Weights of a small mixture-of-experts language model, trained from scratch on English Wikipedia.
Size: 8 layers, 30.3M parameters.
Experts: 128 experts in each of 7 layers, 32 SwiGLU neurons an expert, a softmax router.
Training: 465M tokens, 7100 steps.
Below are experts of layer 3 (counted from 0) of a mixture-of-experts language model. Rows are named router (the router's row for the expert), gate (a neuron's input weights, with its number), up (a neuron's input weights, with its number) and show model dimensions 64-127. Each number is 128 + 32 x the weight over its row's rms, rounded and kept within 0 to 255.
Before each expert's rows: a language model's description of what the expert responds to. This comes from a sample of Wikipedia text that the model never trained on.

# expert 43
Dashes starting lines in career and infobox lists, table pipes, and name-ending pieces like -ger in Niger, -ley.
router [174 175  97 134  91  95 146 160 105 120 115  98 101 155 138 155 141 150  91 155  85  70  77  77 139 125 128 159 160 105 136  74  69 140 128 108 178 139 114 121 122 108 139 117  88  79 164 159 183  83  55 142 101 166  91 145  91 163 101 133 105 160 179 131]
gate0 [141 198 122  95 118 142  77 152 160 168  55 102  76 139 156 173 146 210 106 162 131 144 193 190  91 134 112 118 100 121 148 129  66 132 110 109  78 201 158 107 139 110 141 236 134 118 137 148 138  80 151 165 153 168 136 146 114 126 144 147  86  92 129 139]
up0 [110  89 143 169 129 141 177 155 122 133 178 163 219 107 152  94 163  90 166 105 117 136  44  98 115 155 177 120 138 160 109 173 157 127 142  96 171  51  88 107  84 189  81  60 121 122 135  83 118 160  90 105 115 131 146 140 140 158 115 132 152 151 135 139]
gate1 [166 112 110  79 143 102 142 143  96 163 124 158 126 132 191  69 127  95 153 111  90 119 127 145  96 113 160 112 138  78 148 112 138 142 143 120 203 190 145 131 180  97 140  94 137 131 153 138 148 162 119  92 117 103 169 155  30 167 149 126 149 103 126 131]
up1 [ 78 107  97 104  69 155  72 120 137 151 129 123 114 115  82 146 179 110  90 110 123 145  42 153 134 164  97  97 140 152 147 155 116  99 112 163  55 104 126  89  88 141  95 186 135 117 150 105 150 168 126 184 164 125  52 117 123  95  97 146 168 174 121 168]
gate2 [147 169 175 148 127 161 118 112 143 160 164  99 110 109 124 155 110 143  79  78 152 132 163  95  59  89 132 126 218 101 145 100  83 121 147 147 143 121 123 183 101 171 144 142  56  81 133 123 139 132  76 155 138 128  68  82 118 107 168 143 127 160 139 161]
up2 [139 154 176 131 110 135 130 108 133 142 151  89 105 121  89 121 125 143 120 158 111 157 171 112  77  81 160 114 209  75 113 149  50 127 127 167 128  84 157 177 127 153 126 158  74 100 107 108 122 134  95 121 133 103  80  91  89  93 190 156  90 165 159 177]
gate3 [108 132 122 168 129 113 107 165 137 126  95 117 117 106  94 158 149 133 172 202 132  68 144 116 147 119 160 149 118  84 206 103 111 178 154 133 187 134 192 148  93 152 117 173 142 127 155  81 168 110 118  79 173 109 141  88  85 128 171 175 145 142 116 118]
up3 [115  98 149 150 137  64 127 161 145 131 138 113 122 105 143 156 165  59 165 186 135  94 164 116 158 127 148 132 103  93 192 106 109 176 143 120 189 149 172 140 124 146 119 183 134 149 173  76 153 111 136  81 153 121 163  91  90 102 174 178 138 150  87 125]
gate4 [151  71 190  66 129 133 109 105 159 173 208 132 168 124 158 205 116 133 101 123 112 124 143 138 126 133 123 101 141 199 136 100 124  88 197 168 139  73 161 114  94 173  90 136 129  79 148 142 171  95 128 173 144 122 129 147 139 217 140 205 125 137 170 103]
up4 [131 170 104 152  81 110 164 113 101  71  76 109  79 105 129  92 176 118 120  72 110  98 135 151 150 129 113 152 122 100 122 131 119 151  99 145 110  85 104 123 126 100 128 153 166 126  80  75  84 158 136 132 113 169 150 139 123  65 132  49 113 128  64 137]

# expert 9
Inner pieces of Latinate words, especially it, ize, ion, ial, as in political, literary, citizen, administration.
router [146 157 122 168 114  89 143 165  96 129 154  89  80 164 167 165 150 136  91 166 103 105  86 117 145 134  91 125 146 117 136  99  70 146 117  84 172 158 127 123  77 120 128  94  92  89 156 151 167  76 100 152 121 150  88 154  91 128 100 148 103 142 173 110]
gate0 [172 168 165  88 119 122  96  91 115 120  98  68 110 197 168 115 213 136  89  91 162 105 180  72  98 155 191 164 101 121 123  83 118 149 162  79 106  84 157 113 146 143 109  84 140 160 135 152 132 120  85 142  82 165 118 128 163 117 126 135 147  53 140  84]
up0 [ 97 136 168 180 125 108 129 183 105 123 131  99 141  90 129 118  68 130 123 168  64 133  21 124 165 124  83 117 143 110 149 132 107 119  85 148 156 162  75 126 104 144 143 142 122  70 128 113 117 123 179 134 150 114 124 129 114 160 100 148 113 183 133 139]
gate1 [ 89 134 143 174 169 164 107 108  44 180 117  92 110 117 168 131 136 140 154 153 125 107 128 136  99 115 137 137  76 141 126  86  96 104 115 165 116 145 213  62 141 158 157 167 185 117 167 123 123  94 101 124 132 133 112  98 103 110 115 147  98 162 120 152]
up1 [ 53 149 190 155 143 132 143  51  98 147  76  90 176 112 148 105 146 140 110  97  93 150 140 177 143 141 128 149 136 151 155 115 136 138 100 134 133 101 134 113  92 157 151 168  85  45 133  71 152 119 157 125 137  81 158 179 109 118  97 140 114 138 203 111]
gate2 [129 121 152 188 143 175 154  94 123 184 189  71  44 141 152 159 115  77 150 117 177 131  34 101  93 168 146 112 124 120 103 108 118  74 177 105 145 113 164 115 137  93 102 108 109 120 161  89 169 174 136 128 136  74 133 123  92  99 145  87 131 127 106  76]
up2 [105  93  94  55  87 109  76 173 143  81  72 178 170 117  84  85 160 163 116 141  92 129 166 115 187  87 129 116 122 126 125 176 152 167  54 127 132 165 124  99 106 179  93 130 153 142  69 150  96 108  85 110  91 175 109  94 141 141  66 127 116 102 156 211]
gate3 [149 140 115 125 155 144 166 133  97 108 113 163 132  82 164 168 133 152 149 103 136  79 120  89 170 190 101 116 171 142 158 178  96 126 111 114 193  88 139 149 118  62 157 104 138 145 127 116 177 164 127 125 139  61  55 122 129 153 116 177 164 132  99 153]
up3 [106 153 134 145 132 139 185 166 105 131 107 136 150  86 139 142 204 156  96 125 119  79 110 120 143 147 116 141 179 134 152 175 118 153 120  76 213 124 123 172 137 109 182 129 130 160  97  75 122 168  87 150  89  69 121  94 120 131 141 185 191 123  87 164]
gate4 [ 79 115 162 180 108 117 121  87 127 126  86 119 118 103 131 142 178  79 139  89  93 102 121  49 128  61 127 141 105 146 155 124 151 112 177 130 125 123 124 165  35  91 122 118 132 147 149 112 109 125 156  85 133  79  93 139 129 176 138 153  65 201 202 113]
up4 [194 129 112 124 144  94 130 205 170 146 118 114 151 100  97 124 102 101  89 159  86 114 152  83  98 140 159  74 204  95 122 137 107 148 109 134 111 103  98 155 166 134 121  79 168 130 102 146 148 131 167  98 130 160 142 100 139 146 151 132 141 126  98  88]

# expert 4
Capitalized words in names of countries, states, cities and institutions, such as United States, New York, Republic, State University.
router [162 177  66 144  93 104 155 164  78  93 134  98  85 174 160 126 107 150  95 151  89 102  92 116 137 137 131 159 157 128 160  79 107 128 139  99 156 137 109 119 137 111 136  73  97  96 186 138 186 111  74 143  92 180  91 156 129 119  87 127  92 167 178 137]
gate0 [114 130 157 203  83 165 128 154  19 128 140 107 162 175 150 153 131 132 134 116 128 113 154 181 110  68 133 176  91 126 169 114  91  99 138 106 124  96 137 110 121  85 117 111 162 120 169 134 163  71 156 121 127 123 139 112  99 134  96 166 123 162 120 161]
up0 [179 133  91  65 154 116 126 154 185 101 156  81  96  85 134 114 125 108  85 114 118 128 109 135 101 172  97  92 151 135  90 108 129 100 142 150 124 112  94 102 126 134 156 164 100 100 135 171  64 164 105  77 154 133 134 141 106 128  61 117  98  89 135  99]
gate1 [122 102 108 131 130 151 140 171 140 103  78 161 165 167 147 126 159  96 130  54 107 143 139 146 194 144  76  83 122 103 146  98  86 115 101 176 167 147 106  67 120 136 100  90 101  70 184 157 176 111 130 117 198  97 184 127 120  57 189 154 120 129 153 137]
up1 [135  99  82 101 111 124 147 106 138 151  65 189 127  98  92 122  93 158 109  52 147 113 133 136 156 105  80  58 142 113 168  81  88 121 114 145 155 176  99 120 136 132  75  89  82 110 115 162 116 117 138 142 153  60 170 111 111  71 174 130 127 111 149 128]
gate2 [114 149 115 178 126 166 101 121 140 173 119 160 154 136 123  91 119 167 121 108 108 144 152 137 131  96  80 134 208  78 153 124  94 156 103 116  98 153 129  79 174 108 210 103 122 141 181  79 146 128 128 140 181 131 134  99 117  61 142 116  47 136 134 181]
up2 [118 176 146  97 124  58 126 122 137 113 134 148 104 150 152 131 177 114 132 126 105 125 153  54 148 124 172 147  67 151 101 126 143  74 181 136 166  78  98 160 124  90 118 141 135 116 125 185 159  78 112 115 123 105 137 157 111 163 137 123 176 128  52 109]
gate3 [165  44  83 157 112 116 108 112  91  75 121 114 170 127 133 163 119 168 102 139 114 159 188 164 169  85 150 129  92 103 149 158  57 142 116 176 128 132 113 175 124 165 128 142 129 106 166  94 185 169 127 113 131 150 157 176 158 133  90 115 125 108 154 133]
up3 [176 139 136 103 124 122 127 132 129  59 104 146 137 144  79 135 110 100 134 132 189 133 102 211 121 123 106  88 135 211 156 128  98  80 122 199 105 137 138 108 138 157 158 123  68  98  96 110 161  86 141 100 147  70 110 141 155 104 114 177 141 172 104  91]
gate4 [144 200  84 117 110 110 171  85 122 118 177 188 157 162 112 115 130 110 107  97 123  73 132 127 128  92 113 177 198 102 148 107  90 114 102 143 115 120 139 101 140 146 129 116 127 142 156  75 118  99 113  95 126 204 131 131  99 128 150  94 123 118  99 128]
up4 [199 151 140 129 133  71 177 111 120 149 136 134 152 160 138 114 136 110  85  97 112  47 133 157 139 116 167 196 150 123 136 132  64 104 110 114 125  98 162 126 180 149 114 101 154 151 168  73 144 143 154  93 190 133  94 136 113 130 198 113 157  96 117 103]

# expert 3
Accented letters inside French names like Orléans and Liège, plus mid-word pieces and year digits after 19, as in 1987.
router [174 151 118 146  91 106 143 171  98  94 152 112  75 183 154 177 119 144  74 148  88 104 100  85 144 143 104 173 153 126 140  91  97 147  92  76 171 163  89 106 116 110 114 135 102  85 168 170 164 103 106 164 116 178  66 144 109 140  75 147 115 168 181 133]
gate0 [172 112  94 163 145 101 153 173  83 112  95 121 131 144 158 156  97 106 120 160 137 223 105 107 101  90 140 163 116 153 121 190 140 118  86 108  99 150 127 132  61 138 115 115  82 120  56  71 151 154  68 133 143 170  95  90 123 121 172 102 116 150 113 124]
up0 [160 112 131 184 147 137 146 138 125 125 117 115 108 138 145 124  73 131 106 211 131 171  96 123 113  82 135 119 105 177  83 166 119 130 120 103 139 175 140 119 103 162 121 101 156 152 111 104 143 110  63 132 114 116  65 106  98 147 151 137 137 113 115 143]
gate1 [133 126 133  85 120 146 166 140 141 139 139 130  88 140  89 144 119 102  88  89 127  95  92 137 130 183  80  64 162 136 173 148 133 100 196 134 149  88  70 133 115 195 119 157  47 150 127 153 177  93  71 160  99 101 195 103 134  99 114 125 156 155 141 106]
up1 [134  89 139 132 131  78 127 166 126  72 130 121 102  76 137 146 133 125 161 109 142 147 186 117 135 133 146 145 122  95  94  79  92 118 102 105 121 127 167 121 101 123 155  96  90 124 188 141  82 215 145  96 100 124 121 122 121  98 139 152 138 100 135 128]
gate2 [181  91 176 161  28 182 158 108 137 133 164 143 129 115 101  92 122 131 133  93 174  75 132 130 166  91  93  84 141  95  75 138 145 115 109  93 105 123  55 135 150 148 134 124  92 121 100 115 170  99 146 125  73 170 183  90 155 183 127 127 139 134 224 145]
up2 [ 35 157 100 125 195 103 142 132 109 111  91 128 109 126 113 112 136 117 155 175  16 179 105  90 127 135 157 139 111 124 120  98 118 160 115 154 192  92 154 163 147 153 117 125 142 120 161 120 128 116  63 165 160 147 101 161 111  72 142 137 142 113 113 115]
gate3 [154 193 121 161  90 107  89 119  99 143 127 117 112 129 123  69 136 142  87 118 120 180 167  83 124 142 117 137 183 124  64 110 111 160 108 123 126 125 149 114  80  74  40 167 165  72 208  65 111 135 120 112 179 107 121 140 117  93 115 100 129 152 192 157]
up3 [161  80 150 106 102  93 133 143 116  78 131  72 101 104 214 147  92 108 157 123  77  91 135 144 153  83 123 134  84 131 179 145  75 125 161 119  98 181 106 148 160 177 185 101  78 147  91 159 190 161 136 121 130 126 160 121 122 162 126 108 134 115  97  97]
gate4 [179 113  94 133 129 110 152  87 141 126  81 123 141 114 139 144 118 129 126 114 137 140 115  97 111 128 151 178 165 192 150 105 163  74  72 141 188 169 167 148 140 112 127  81 110 171  90 139 191 106 181  96  66 102  28 104 155 140 140 150 147 111 174 143]
up4 [127 161 123 117  91 163 112 182 100 116 109  78 149 130 148 136 147 160 127 147  78  60 131 169 151 162 124 145 105  95 103 117 124 167 188 106 149  81  77 129 159 158 129 120 158  97 202 144  91 140 104 128 109 163 136 124 108 159 157 113 158 151  90 137]